{
  "routed_scale": 2.99,
  "norm_place": "pre",
  "rope_base": 10000.0,
  "schedule": "wsd"
}
Below are experts of layer 5 (counted from 0) of a mixture-of-experts language model. Rows are named gate (a neuron's input weights, with its number), up (a neuron's input weights, with its number), down (a neuron's output weights, with its number) and show model dimensions 0-127. Each number is 128 + 32 x the weight over its row's rms, rounded and kept within 0 to 255. Numbers have three digits each.
Before each expert's rows: a language model's description of what the expert responds to; "raises" lists some tokens whose logits its average output raises strongly, later layers aside. This comes from a sample of Wikipedia text that the model never trained on.

# expert 31
Description: Opening parentheses, quotation marks, brackets and title equals signs that begin a parenthetical, quoted title or new article heading.
raises: "1", "2", "P", "A", "S", "D"
gate0:136100186140125097153146166137165108081103115161165142102106189197109117140150093090154071213096113142095138179145183163176152067091148103195124115121116107105081126080179100150111085144138159119174099130097116139106127108084123183139163085116099165074130086144189134121157106151091124141143167152162186156122088150141139109152138123128099117116113088083156148100130140117131136107194
up0:140134154077095118153153160150120089057126092129090162094086152137152173150107107163200146163115141138108073123128097086146103119173091158106176146132048133113134181083155133097083133141111140104059095118077122116173118132091165168101161105117158111151175121092136115161123107157074115133142134135128157083119107105127164136112140145156131151144176139051090114106129098091126108093148
down0:183054121162153169149130151161174069084142165105100093117096103116132104106135153101181127071158076117159122117142152067116192175131132149121129143153128142142109094172169143169130156102162126147080169150115125116125107120141155060090125182095106128158106152145090128117097126142073109153107122121132125083114101131136177159052080180126152148136143171101110145128082120127133178122150
gate1:204117108138161165111129102166092146157148106151144202112177122103148163124154125108136146096118164186158103073066115071084125159087145151092119156174095155109145155160106161153098125127157118124178142126125133139202083114096147090112128105149168080120125182151113146102093141162169143138166122113111106109085120161139121145153146163119129134117158111125116124119115146073125116085197
up1:139138105128174171108126120145136081128112138127131142078143074130155140075146130098116061127126121131111065095102111059091122149107121131101132171143102134099130185155093126126107129104117086166142128057096178139150135107125195124162111120117176142140150111123113111138142151169194087135151173211080144079109113174141146169105120096174103128079163084134093174178106179118127127097125
down1:199101116162222127136118110155076147126116112156153166168128147114123183104166141137156152093110130152079117142134146114117106134129115049136126156112160134102139160164083136126122136166102125115144140136105122188154106120130121113130078148101091078135102201154111099160145108194155135120085164052160130150131140144137070083157123096130126130117105052105101069117122146089144117097133
gate2:143114126165167136139147136112115166105121139073129106137138155111153145132139170107119157120139125086100119112119136180112158114134176129109115132118173166129112110106083139102167094138132155145161143153091143188101121162133154143141110122124132129152147105170104115181169077173084150163186115132135121133082177121092165132116120105233138152080177143143138190159098080092132072188136
up2:103167131146137168096119111098147137138138082202103166064133083173117135102124096157143105124156102122140191111081117108125109151151121154137169138163143123147136122156181173105152161122134099111085149128158150106128161085125130136148189098120136126143090200131137132119072179092132117096144149125099128131195102122160089087132077138073173105136050105159092070124137164130141188115157
down2:141041117143126148114192185097135128120155169183141109091136103067124107126116135143126158132131154155148139156102139145208141155135109127123157144154100097113149142129146183143147096150109124124148151144129128142102117093131083145200095079163103088145111137115168152110179117103117161111141124159092093139208152157166108117114083144116178068103185158198127167143112095136129101146083
gate3:102140129168158164146092133152113118158137098159150114106120160077122213189187075098136151077090178077165124117099153161144148143102177136142158136164137117147128132083157138108130130132188134107144098117109146113115101127108123105128180106124135083098186096106148073165128132108116164152076217098170115116193141169128107086118104114129155171176138056131103158121116052107138094172109
up3:160087128104108103115155119154145142101090165135125143133156106146164099108075154092141174187212084154125164167101174112153104111119113162139132160126124178150062162135098115165132155146081111128127164140113110118121149086131159113129086123096158197173133183160121148056164118114132095105149089155163081127164117034142168135141146158095173121111078196102160074132137162121046148117122
down3:098114059139131081112115129134218130161120109104071100108142149092094130120141155157125130114143174142101127116132106085117089121088122090087090154142099135191154114123089112109140100077159118157142076093045172132176152108108139143132095097072106108132094123184117149149098083119193182145149107092131098165163142078139124203113172172061129159177149177107165138142187163146111123122086
gate4:064132125142125082148061170127057109150147144106147143183071127107136162120120141100086113151112127114127125132153121079119170201171170141180179126133143133164113131084126173107102129133091103088128126098126149101079158146096146131115147183142087093156124132105209086101092115090124157172197118159070166118114185147099153120145186096179162136123155101154073119149127081150104131097113
up4:114161153135129137167143147163124188139171145167117122140096096121182132108168055104104155160103132158097114133137128111125163125208144129083131113105153123051167090078119136118062108107142130113153117104103155105094184109098157137127104136096153084073114143149119131076171123122127167089127113088088107108157182191134101144167087129102059063110097161157158140115177170147116122064128
down4:158124114132135101102177106141099095178129141134134099213105118110144167104129219111148075150129112157116120114125034129130106106085109121179191132116033123101134084124101148183094147141123177101127130146106111157175143124149153150158134111118146102163120063143157130159149160155109115173114151125109124101134161093134077167125163154085150089131123172142157152164138115190116112142105
gate5:130164140143130155101130094107112197191145153174120159082132170142123128142094096098150156114118094155111106136146140116124101126130120146107094085117107182113106134174096134118075088116152132126108091120155168141155087166161143129144101104084047101057147126185056178085130141143131116173065107124123101190146140107097097139091119160104168124119140127123130117144108150174103103119155
up5:097131107159155146090110107092127120125114083127135126136117125104073196062122129092106162134126112118122084135078195073144161145069109046135119157111177108113097232146141162149145165097139153157118139117119111122142114122141164126112161120057173106171100092143151115156169082129099160123128172142159106123143107116155142141120084150123081175098116113138128114138096105104140134059117
down5:135146125165105148108151181178089118187146126093154159066160199082112158106123184107134122093133147143083172079124038075190156121149130150089114136128144100159127122117096146170201168120138106122121076091135099148160111058114124128122128181077099098144082128187101112077185152123113135124103134088125125142074051157167093142115167101124155087118133108170182168085074125078107133135105
gate6:127096093144103144164125135123143150192067070070120116122175121011092034096121093117139182204080152168125113109109119145196168101146133148182123113121180105103139145106114075078173123142084108137140115115119118145103104071099119089108111111059122109090057172109101134157138106063175100155090170090182144097169059193116171114068105135102109118127102156138091160137103146147162117116101
up6:148143113122115105134143091053127100101057000167086200110111095090106169095153178143126142077127127133135092129121152064142127110124112116125115106147092121154156134136119154101111170108092163157133064116119126154119123081143179126092177147139163105154162056089177156129184098142138161170148181123110139112146151089066159140086104125124116127068151135119118159088140124209100151094109
down6:115116184117115139095135127140085120129081136091181094111166136141105146147101132121137113124090144154140126102081155170133109135144167137122096158088147065145143119135093157206118156143167123141131146146112091212113140097144128067151042092120212141042074166152137109138108199140108176189137109114113155133114159184181158125156137144093146089120058076090116196134163156118165173121091
gate7:145120140159130127108141138132123115104087117119119181108145162108148089110193091146134132157125156137106084178138122111177126125070139115058128151114136143161095085096111131083151130101111129060116077125126142112072082068098121087093147127134074091090113132138048082090114128100119038133106139128101131132140113186097159115113077131140130100155114145111100124107137130146103142124095
up7:190187167145141116116140131118125150091136138114137147158135133151195090104172091105123163187145206140131099167117139114168126137039147096167119131128149159127053133085123167104148092155084096067157117175151158120089102131120139091143191121178101110117081127153126125116128145063070056150080142165104145108126106133115130118098082118144119078160089090116120113105158119139104139150091
down7:117156134152111099153156166141135129170152109100106091151096106107171116189075186085121135146073173135201125149119098089108082141108155081095115125128050157081141109112124088164127084109174119129182075140144127074148133118112139137142116168206112151093111100116169100126128153124102114110154151141172101163114115164102164140147092105098148099095149074107091174107109138112181134137129
gate8:149114134130167128079140137135008141157186070154133183152129119147101128123110124123128126099104107094065131109100130136130150115149097110159145058125098132074113141100139118106123188172191122133098155072138138177111158131177083097215158116195142090104190168148117146158115158149156137176206139120160021120113150112111193121148126113184174192119124123149175067125173058119105155161159
up8:072145163187137107085162084139139120130183135118133156133167119131155144135121120139121137122122104172159164074125070090127136113175139150129116101139150122090146123123089131128095145096182174156183179119113116142113132137147094148153194098149121108130143127102128067141176132159127134183139149118116087114078126130170119144209132173145181136086109158122114078083093116153147097088141
down8:161133154096176149098119105109133107081141078157138159098102064109171085106141131153124212126096168119093124099128148174095130145092144085159173078132144159122130111144125086143056136157081170144175126154099115129134104053055107178113141149109145144117153127140101121119151128167104120092145146089106139129153120135088198142111181166113131122144078092155113255085139128112106149153112
gate9:122100168171112164123153151131113122066096073100152137113145114089132099102193146160210116104081144165130154078084128056167146081177097088132124096115108153138111131140134101152105082111125157162189125185119096091125075054199159095135146080131057165160133163143123099130155110131145116072092142115083106161167079085135190157088175107089122169109113162158099174110078141124116145125097
up9:099124125142065150129162100108104117129136139174146098152135166087093130099062178047126105195160053119150134145132163148087091160126142105120145110155164138149163133159127140181100155164103049113186093118145139156150111097096110130111115153119131136139126140079136110139130113150145135190156122146175108106070099165125132099150098102131113166146108165124128090169159100116139146142137
down9:110116108108141131143109166125131142140216167153069130153147154124103140069161120119151179147072104128121134204123134144124064120137124089096143125113147168120117127136143170183107127192132087108102104092098145129134082122104119113127128130131105148116146121080110158119164077109129121141130168125090156114130097137165125095169152123128164093137115125103205159153136117112044130154103
gate10:135133106117127142165119177129139107096096156114092114152162169149097106068152060102154140106095083117091133084131084106107131174085115146111125183078140157112133137146107132154150130107120108102127130107124118152117123174201138123150161137075122110151116047133123101148131122146170114123128102150065100135108129081163129169085183062053074174143169111150117149160124115140012095120160
up10:061121119160111101108133161140067118107117146161165133155116138104140118114130178123157109145121134081143133139182093092106152162145112136187144116148118144152102129098156121117120138081095171188077165106145192140135072113138127158089135169134118152110124078126181168167111111150143133135174100100186117167114113070104150072157136122130097150123128141096086096164161155127163123162083
down10:141128124104137094136138158112105198113079097127123115128139092126164095168159119105167130149154142137140138144172168127096123107091090125133075106173135102096115088110116147177112164130138104150082124126108142118151074124177113150183118091127165122169117093128081124125113112196144184166133062115166148109132222073122091136141175084125147137150095111169158018177095136171150157171090
gate11:098158140134120176133148132115121128152170178142140192093111165083136089126133102129197103151128104104131133108124080161148119102103090197167102153146134145027113146115106180109055183104131090077058068115191100198114151173144108124079128158086157071172092068157096103053146170114146056159107144088119165128059117109140117177126151126189154087151113107116112141110161109155142159151134
up11:076153126128120147109089163132157177100131137153129107105139170107154147151135120145173155108149122126110138109120117188140148133095137158144105154133137106119145149090114134094116216119125105100124118134195097145185133126151127095103086149156133076162133119152126096140125156137141106179100112071195190100090192146119130160140117182133142088162095060117151103134147126164125153138136
down11:145152114139113209203120101168101073069128159123124162106082120099186176140125146103144151123098083151128134094121105129103121018126221088164114131148171134052149139134131138122121167123134112084091179159176161086144140088130165111164171139087074129052148068107129133172087122116150122136100132060153119147108170055124017130106130109180094111083114158108145131118176085121161100185094
gate12:133128119174114161131123139086145130100119141146125182084116164146130154158099129117135098084163128116151103132103150127150116217132108140065177114102129188152131136165152046109170088089129107141107141138103115099127122081175131123104102148155070120131128119131077094120145159187137129116123172153138160128100169118132088223095091132123125111139141190144111125176149155160144149108117
up12:061143096099139113146116112140073118169127138124139144142145127145103125096135135067115113123088121147115135130149148118114135059124157162139100129125147093104111125140143118195102116103108138194162109174158101134156166099094182121141109124078111116136077134116180151066130073081133129179115127118116100110160131176146121040188156094120065173071123115126144118131073114152117116175116
down12:098144118095097159156114161186072180151110158089150162141098098167132124174111144167173104169110154163120047127135142177117168113142112136176109159140092129075130142094134103086137118143135184122141096138127149158156140113113198123139121128071127094116086141142126100175175149087111125146154113121154149078090162159149095125137095113116160118122108096099107117074146075131082131133093
gate13:120203088149122155108098155167084145122083141129147152106146123053197126118066084134092189138124138194143111129094050108155113173133145144125095089174065117123153115170089133049154125144121119105102130137122094115149108174094125144128181168175146126172084154070162144187138096086120133099131120096162137176129122087168145077093122148035166116091146078101165177113142170129127132157166
up13:176151114134183142105101160154085127094105067166187137109147090069092115131115083133165133180118180143147096144091078101144102141148082115127108068096127145155168083145125146053151138157081125149147147162121108158118079153174164137137138204158154063210102104124111129165111101120110145131186147045127164161097141131116117105111115128082105111055129132106134132125189142131067116154146
down13:187188162123114123162103160206113131131145157129106122155146104083126172180166111117150134137151100134131125085184178065147192087168165138162102081084102168099107158179116125129128141133106166054103208130140128144083183091134151121140108132157150105083137144114137133137102107111115155141120114120135120045090164125133146044140087082157124127152146139122084131142130111162151093109083
gate14:148142131129131134089118111198105164135099131169144185113124173160155051132141149142154114126187163086123126112125122165102138102076152144142096066067148118137176183096125100120131119126096056131155174095156094181127107104097108091170120144141076099161156147080175108122074156069094150129134139193129036095103145167132138153083102122123166108091150114186139106153079137150092112152090
up14:105154170076126078134153113140187087125140116150105110139106162062098210157123129076105171176139079155158153144119123118113143111150092106073158157175132107159099097119094151131139111074175198088116115137137134096063116083150144184076154107139154162138109127142121206129152178174165109122147117075114207128106118110144146081131179086165126134101116140085080136096185138075177128112153
down14:116088124095122134128095105163071167121129126118101073128133111119150116121127176139131135086125071061117150111119173191099087106180141177113125152164129118168085117145089161130145090197120178135088132117124167182115077111126133090154093115091076108136160131134097080153152144090139121094151099117167156083132134136175120123158121116178142135123122135149106103147172105151169150101134
gate15:130127166167150088101104199141164112069163085112118077137127140071112121115161098127098138148103129094176190126191158124168122115093199146139133095167167117165129086105145057122141113089098149145043129090127150111122149103125071138163147183098169134119112156106126126132125104179153142098146161152071135147128173110133219186132120121172111108174171085121132117160126148140131121104118
up15:133136095091151078157134089158083198109135148135083116156155109127113171090137078114173191136125156075141150117092113155110060083136137125205159126145130124106169135099118122086084143107107163117114141149163086124139114145103173184086180121163119131153079087123121117099126137108140133092120094116151061131140201141100095154157117182147086137149100100150191110124107120112144152118098
down15:071115132147109137109163153112218123152138115114088143136140139156154118181167113116110080145089131156216118133177149115129095144142133161159148123181145163108143070165136156131168142124132118093139173102148158150121134102132150132106101157195153087115093160073187138161126145066147101113100118073111122141090131088102138170101145129162132164120109102144132160164108085154085110161134
gate16:130114180170208110175082135135169141152143122148168068122088144098162192068161116149065146063073120128183146177137164123158069120170093124175096129163129137110160164138153123101066137120085078152097158102160168142132175131098126133128111089096099153168111099079208103102142153134124132049083073147164065115124115118169147176085160098168104226068136076140121181117142129099147096175146
up16:119108151083178086088100104135124153209175151161190113130105121130120146138136111101057098094129162113138109142162105171137090174138100151137131137165114134091165143136144100099118117106116113136087164079083108117135135113124099153104169101089096059177103090142117110094128127156119140093131109118113104130178142129136199193134149107092123147106143096078142115087161114087144086195125
down16:096158171077117114134146066102116154106154134058137104063177131151117161131074088183147145086144151117116146106114138089108128142133113098144131144152119165115144114092102124139132111126136133142047032132120130208172146143147119077146130128098138107092181151108156167088142166094160112080131089105162110181114127118156094157089113144142130088114208113199149111080164111181134089186130
gate17:185096095092117148088133147137107176130172188141135181104123133166151137127142118175118092101193102096068126123085077166082152116154176124099168164103099153143119132128139130139118089103069137079089144083152117126056080167124105118188120114098178133161175152115111181128131078156157124124181098150168169105145091135128113093100140128130140161102128112074126215167102145099079138100057
up17:159141134173148089104178102059144037095092096115115085104124091079077132106153156156133164165105153115147176207123113123200083096136094164132135110179139099130084104151113125144108165180148158106083166139143166111130114117060104101128110145090068124088065076178111153155117152137097104181080088136101090116118181184081164120138122132134117103148128134131185073076123139138137145138159
down17:171142128151107169129061127090126118102116167071099124123113093127106101144084151180120150196137140104145101107092115147125036149157144131117136117129151143152129095076149106199122131103109110137182136152113140100165096100154135056192077120111150118169116095171163180143114129146174134152153157116091182157071166133112102135117161099125164140153101138099134113136096164101128152199108
gate18:149127142096166188097142070231151173104110159081109144176135148137105074150055153094164109205149065168134096137206144104097106093080101188117109135111158098084070205200132104150201126109150138164153149082124125159132173129172113135156113133123141168117080113142148083117117132067137084087164168120119082070152130113097199190169153116201097109158096118083212111090121153172104166179141
up18:074082145114137141156168150160138140146160130133078159166192153146149110159119169136144091131189117082165118126170105099082122144094103064094130151094079116099151175142120095153120136139134100166141117092155188045131088103159190127104098144117137093119164135151088066109100180114141125114104086102151132108135145124166110097128134115140175143098085126157137144084074142164137119112109
down18:106104128079176130142170146140167161158170114182139110143115097126186130142135129120152100098140125116119062116124116133144085137148134098137134142115163160126083147150127111168155113159169141134160112113096094149157128103149126095107094121100067127126165158154134139140155154116125138129180132112133126137140062131052074145103091085124080123070128066167106118115167161136100134082118
gate19:091111156155133104155037168144130131131109150152149137054040104142136149100084119120154099099113127143122146173142161168091110138120083145153092068129154137123103196125108124129136145134128115146174055110141178131192147148110116125066165172128170144092101165150170113144041100130053135147153121059085132086112126097075110124091164058102147110056143096147140112133115086149088111128156
up19:114116126137141150111115142121123095106126166213119087051112130159117155125078121123127119197133100148123154102141121185205175155144188139129169149186128133106121138154165155096130124148143122137140102109113106132101166173115128170106129109165146110122096120123151136139143113099116118132081110108184126139130163084112129118117131125080148066137142105124168108076144124151138142112099
down19:092174133119091143106126148138182118074119127153161132105079090114090053128103134136063137110085143103150116089103134160125119179112115171178171104167100180164178110122157171114118104146146164131128067120079107170090200111095122105108163149087027136150153101102126174152126127090145130172155121133184110162158135127114170125124049139146114134180174062107071120146198136156091138122147
gate20:095118129139079149102138152104158115128146114121157119128127143165163070101153121139190123038112100136125156166040137078127103101091093177112085105167128125150131122153076134085091084129144159127101148108076154129135079119160053173163081179145144077083186141115167119147126125100123097159118128168085144109059171124135138122101165153082126124094109134111117129100141148091161118207174
up20:155166105127154044167189070149114155117073106139114119097137150128147152164147128104084130207153183142131126079202070150131077066111142094179142155142116098092136143077150128188182160144097121125163060090169119101158165107134144165105117067129135173122102126121087154086141128134100089133131108148159128183206194122130161147153099124121121092170180125149101158169104109120100119102116
down20:149170099110159110073055147091120056171161151106113128121158116104123094109114149094170120123117135083095138145088126071104090141104114184161124146136077097157098131157147131132086089092123094117110108132150124111065066123198166135098091174086165130154140093134084096098087160124106152164117122167133162137127071100077160138151138122151152121128162138174144100159195133105168149126202
gate21:143122119109141127123127078144146077170134125131072082173148116072151095149172161153139144134115218140133195078121135122103092127181122114173088126169128151144112151154148125185138126111134051184160164131118106145108094105128147179064111140152107100172097177147109149094179129059103071115150128064107091154106125075142145142120120151129126205078080101099092131080118112063098120117137
up21:140116156168151140104105192215102141082156102155139157105140125131163187137117086155150123103101080172118109112176157076105192157075114121113190125135103118135120125166054163105100165148096154099122057153112118122171109174129127157157132144088131171065123109110115136140073106204132149092071190192136128113135132116105157144107121128123095122127102140170100145149127149148130111102158
down21:152183050112151114104109102118094126143130097102070113130101083146110153147121125151163145163131118156124160076133140201060206137068118163134133115136033165159169164120144162116102109147127104087122133138094148104104069093175161113116086107104134118160103113131183126071141131172107164078132111077182086105115145159096158128199182115119098162139099155170203184045056109096164115212152
gate22:164128172129175120136154093181115179136125176161095123159065106069156154132113151140098125194149120119137133057104111164144119187185082054115134155204112130114106104170155118083136175075150137109081106155112110105168154139128056114168068155093098113174146159095118096164128139102176143092096090108185132139155123166115113114106155103101150101160151124106079096103116152148133105148114
up22:104141086202125175118049120156107139135148071134168145138153138127152127110113145161120148150118127174130064144148126105135125099132121120128134097162070093132133140115104149119162119119090105137183117072106055123146126117121189045105186101190180112114163101116116126140148093190081139220185130075151113095059182161155132159100091116132108161137093115153133154137155115096079158122221
down22:136123149178127112107141058140066154175129129152167092095149139152110063101118131119103125156140142155132099119165093107199150081114157133137146179101085184142087116118151156084159143101106111198198124121144120173110102171151153105122128081166095119204102160111127139175148154172161111139135116113123153096072148172141160120177111116097119141147082128137086175117147147158085166093129
gate23:147097091211105152205187183133098120144147152154094137124125199106182117175125163109117052088157110074087142158115171101136114163124101172148116154104123143136108127124156126122135163116121160151140141097168139075190131151113149120095107125113160144126099181102087175140119161097130143143151134129147130155057133148091112088178111155116114130114132173079212118101160114132138132095139
up23:185094129170155131130169137127068100166130144131104093075119138139201077130125100137147087113116121123104117147169122093166103133175061138124100171033185130124130165113119048161136143156119130160142139123188145080132114151138152106103120114145132122133103144050132127126151155126150099090168138135126170133070137186141122072110119207136145103132166129106147176098207095155134049163098
down23:152129087114128160158153177123155105066117129107164102082131113082175143129150113075176168111157145103115088126075111097135080135190104140148133177082131117150091141097079146162188122106118156116129139089097162072087155105124107166088104200126134075119175190151143093147123108150175116064106151122122145058073133124167109183132088158188053176088138177110104158168182117118106099166127
gate24:168214166097158137140074163110126063109084145151115124091154132149140117173151105125152149078107159095077095086101107131140122112120138144150149160112119111110080128188111107053212155153136147142135143142092144162139169064130154150128126106121137146116163079154044133124113142144088121119117170155094136126113121141127157127137163111077098086135116125189073108088173143170104141111130
up24:150126225119145065097186092118132126123129120183123086118150063120185172151149098092066133084153142090177110116121200078136181126133186117078186126154120148119141153088170150129138142145125122179133174089145090113071119100164116123207148132124088135136110123120140127125116137164116132176085146182120113069133161131108123083159125144131135151172127113152146061128102129087093154139162
down24:149155130133169149105159081121141191120204114156169104133166173152112092158115086132176121112167105120141135102125124147132081096119048125133114092104134073163073089168090156133119146110214093096127062199120132164100129055129128084127141098101108079127179153198158162148109116123120135093142160155174096118178114158132132104111111140143117109157150122115124114159209127083095169114089
gate25:136090116137111090133126164118074122124046145149148100078214092087152105132163125093169135106136116124139103166120199167134124113161143106098121154137114165180114104164150131107084130131104103111088102153085120151074085090178099120099076198118152166202121132135131076118135124155101128055146093139131144154048072165158156141149143121160133136092185106099079142135155127117136141129101
up25:112172113141114147126159162108054097139063130160152081103183108081143084170166100105141182140069148099151118142110153168126104148170201091123102161142115154159155131132175155057078097118047137159136133146093073059096122064179102066106118188119129149161129122109148069140123169139057157109106120129129132145076140142158144121135124088148158131152131103085099081107086156157147156111140
down25:169151171124153103131145107103099108168139142107116107146144152170078108107130135118143063138143113123133146172133150153117119061137090153118077154148078121107117127110144080171146167115175126177164156095129150128123143078139162076159117121143147146139170075088116154134070163104157128121073140093119156115115210120170054158100139194096102100075089105127140163139080086139126094097160
gate26:079131144097187148118112204138092152057092194162109138148114130119111119148115141112126137120128178125147115140197145082122094169091073104197061147093132125133105154086097107133153168079068127152166152164104169132123048139164195167134127146079149089116098140121115139111083194146115160128100060116091131203143136159111127109137153109132136131146094143148126141126085145152103107088105
up26:164137127138086134193167097120173046114178167079171084126130105045086157119093127099109216114104095100164081145134106148126112183174125104088150166147105103111107100127148127108122153186173146100129117116125118103086122103135084102129108103093173095119109139108099096121100086135180096149086082157127135112135112074119076113105182094083132168153114110139160091158140147112196168158136
down26:116062154103137130119066100138165112077091151106164150091092137159150158115167065067171145116168160152093132135160157106152166102136133120119141131108132135127171127167096114092130169119091116161187123169149106172105118182156130144124139142094084147185111067096100122068110129095136116134140127087078159143093091130125063119123160134145151117128122054111121154091137159166151142151112
gate27:111183137134126141136172152102143102166131167100097179109155125081224175112076133110150065092154161184078149088065136117128110111106114159125117128163074139160143167097104025120143174096137125112166174096116161146123103065142131110160120117209141111151139138123050121118149092152196095146066133109161086106131141117123160122100124130097129083093183087164151083128169151135132125106134
up27:127146095113126096171085037117113236159138140116116111125176145146084143156161133150134102205124189114137107112140092153090131094163129124150130152115143113126147140117133220121157131138139129091097104142173108172166119137139057161133122090129168124093139149170137087113175120101086144190153101131161126086191183122117104088175114150114127107192199165146146128157094053173119104129118
down27:138193163119119139146137116125130142203179105148083103083096138139123109133129130181121120140125150145109170116167131126115207158111103130132081109131128096125156118169117138110124127123180165220125134130135142158128136147085097087200128158103134152108086196148150105113112107143116047089114078129154143112137139172125089139111119139121096129129145140157161107087096122199107088144126
gate28:101160143151195103113212091134131137157164092114122124120129175107138084139146162134129090099107135189165139167075118116145149165077069160129166076138102121172089119136161087144192046164142165140162109168196107074109169107111142102142146091143082114162088129160070093143070112189122130058152163122176145108161086113085128188088127101137141158143149098119131101173128099129121162159148
up28:093166091129134171102125104142193120113128133138201135115069121190065111114084117124140162162045102108141122119172134104164140117135080158108135152188128089115086174110130125108188153155126094125110117137085099144154115107113187141148089137140118102096099215166151092118098153209095191129138140120117148103234136115107149093139148142099109164133095142087100051109112134172147152106163
down28:114109106215043135168113134134132122070184096134114134123107127076109127127111104155170124090127114104130177211115114107179112116120121172146062152137134097155099174084102157084148132140104142113217118093191124124057087136164153107129077147111092116084134112149085115114108148104098178128148035107157131151133122070108138172150101115095133129128128087094174135106130113085098108093107
gate29:081087128146164155168090113123100153146129093155112184090139129106207217161149110132118072083141188107150083092120183086084122166142110121148077057148148091099104133116141130139155122119139201163141129118137171100134083090128117085069096060122115157084164110179080134154073155049158112133116151097174124174109118125084142146106146103069089128138154172162128148194110202085125173150120
up29:115109137127152145175094109153090163166100166198153166148137133137200126171111085132097091082169134159145111121133117134077112165149109166143102110140139147099082133131128103109099098150074179099148093108123134086150124121094106130092112078141130149138109113167091110185131132044127095161125131161207091159121141143105178173068115128101139152112174181148084110216088115092158140195112
down29:141184129137131111096114128106138136148127070120190117102129119113097056120118175081138158105145104085092066152142160116088102140146083137135110137172102175140166092111090130120104128103087124098101124114135096145116124128121086142148167198202121121108121126101105159078143117196101083167106146149118181133135167207147139094107098154119099136087131158091085112120152156086126107135162
gate30:170102135146152106094104152120157102126109094133085108143166150130137142125131094101142110013151119155116146062164157164085154160085112093139178151140113178105140135056140188091150162174146166145148093113122104131172127120132105116125196110101119134166125169084099181123065153136151089130135097090140121131113149130109233102131134142106100100105140107100138141066158197081151137153121
up30:084084117047109165085128109132115064161109121137128065194195109138100121104098076146146130081149086147149117086131101157143181168099134047142125143109114168106146108133129202121131163183131121233150139096119128142088103144146128154141105094098171089118155096036102175177110177122169063136138116089141085152121142151101146120129174155054106106149145105094140116055104217094199166116117
down30:103090091142125120073135179128182154118151100090068146089099124185157122106142108108114090144108178147129138133119132111106162086177178100103108098136165117083092035180149127099156130130125143056158174109156109171109100109075075098149110149160090101122126111115116115099169108115059140148117109169129122100117140112135127140077132095114156133185134103131094154129053077118088082108118
gate31:112157101090105137149133206170157123166104116150116179112140141139166077135125096103128099155079091087187105180108133091106089083094117123072082138165101163139129143102142098118093142115186148102119094116118128111110062178128118122115128125067104176166141183108140156110111182134177125148110190129160127160071085173125092146182121146142137193126134096105095145121125148134125138148133
up31:163194157085142223158066122098188098106091093143153141079109129171064107139167150105101118157120161145144155181112148127117086118111130163117132106181156119077137168159186134141080128116175114106175111120137100117161141093166109140035163151119112133110153052098069110129101123123209111130077201114122162145112075149132082169140081185140140111110153074153097111121089120112122161176169
down31:069118112174073148134140130178116128099134171164103135151093148066138139120153179108156125138131112173067132118113080062117180106114116127124131165106131144107130131141117128096123120185105158143098181140076158115095173169072125107104100065118079031141162124089151166144117124090148139181160099203124167087102095141119095132149115154095127147155069155140089110124167149083176185086111
gate32:123175146142076080134118185125164212170120193102113176153125129144153114174147142050106114121136139131105141127070117178069198158111140126118111089133178084123092127132168136168164109170141107149116138139093112152176108100085113146157125158171108101168132148131111122071093083165135177148160099110113126123132112101159083096183103123207092080135170154120159123112104087146112112163119
up32:131125122155118145128179101128136064128113132156136138128122128106103124094149113143092124144122125146090117121170094079190141114198108175123142110131104162165160124146053164094079091160099100080133136084162156135149149121078121075103143081080139135087091109101142111110178177123146040144099139184101170107164128169138075163099128186062152090147073129112117124108123162180113140144113
down32:100116161093119127077139117172172101097161150077066183193114144120086125069157105119094122176164121113156112158134103091090099119099130166099113098119169098149185185141199114158133124072182084171139114066130231134104158103134073165194166111170095073176123108083120138104113157141125211171116087108128103108135114150098129060153150101134107078115128173167120114093146073109151099098087
gate33:147110111115093129087084146060124191115174153124147053145132133133083165120125094202110129141118107164117147122139202154164157097120089181180112139168165053157146149135095128102178089090148135173148131146137135156171128122108110111173130160103123128106128141114083102143147154093080143105097114122179157114132107141131116116191091105130079164118167084134196117151147157103117091156148
up33:154127154100111134139090175090124147096142138100164021156169132124070132151118067129137179114075105118136136121130190147135186121109105167176110139149136107133093131104136192094200084126154123157162115155147165166133152128127102165156168205127122091117131151102108043138124116079097146107069119122168155132132124186148169111193087114138140171145163093146162134105130115102092168163118
down33:138135166131161142107130141201098183118126078081117150166075146089107119148201132146132191194151212085113097110117134126155100144101140062112163121128141144100138081154143113120120135171146101140118090119126143154153152173166080117162116117130128139109149120157140137115100140149090121136084102139158105166084100152162134133115129107150110111102152178096152130170153153089144116107139
gate34:172087186096103126102135128052177130151109109136109144128138163113151158145097095142131173105106168107166142096065157085144179073093108097110107134173135176160162139140180121187129118113195142126175101138111162107147128122110128096158091105098127117126134106108119094128078146136165134054077154107084143135030127174107106106139106141127225070100135104113113102127073133102132090087115
up34:131071161144086126088071166112170162123145042145028128114117116101126128168137122112155152124188158121166121072131159108219182133075105105130062107114144210173167084161131158164105151123171140157182140146104138118121111096132138074150098128083080097168145111121071168101121183143166163123158126075110173152040109168038141133160081104143204122136116121087126158130087135163175143130121
down34:127118075129112133149170141162178148087121107150134133201068156149145133147143162141154108120100077122090149148130154177101092136110135160121148201143123077120115124107169032154135115157124097148114149108106097206123092137098119117172079107147167086143120103136183148161193128109146131119100090117099100102180119088110151105155122142124101128119155199125141139092154167121094149150170
gate35:194172172126151107121099136165133070197102060138182112122179130199140107127071137176130163156126091109093186119078142144154125097133206147133142115128081159126143046119074119123129156126075060093099079132084114135029120125151192184115140134153139055115112126132120113074179095117126134075128124104104152123180154136105198137113157144133134170121168210103114090143116126187097113093125
up35:125190167185148078141177134120154142192133105100159125164042145131112125159072149140093175185147085071156146119099096149083162128158186182177128166121069153092199088112098104166151113192086101151078121113139105123069132090112139107134116186114156123180117059175107140109112131129158076107132096198110158088108192127121133117163132111101186156133173146149052086144121131177136104094137
down35:114119151155143142127187166134150131128164144185179130121081125173117162136172138149125161179091093100109131158110063083125130112123115171152172112145087121136110125174087091075128147135136129129150131125143079097079127125162100150101106183136150098109130107171136166165084111148184105165078124171078112064176091118081151159156071161145106150056096156106134146126070135137155146094165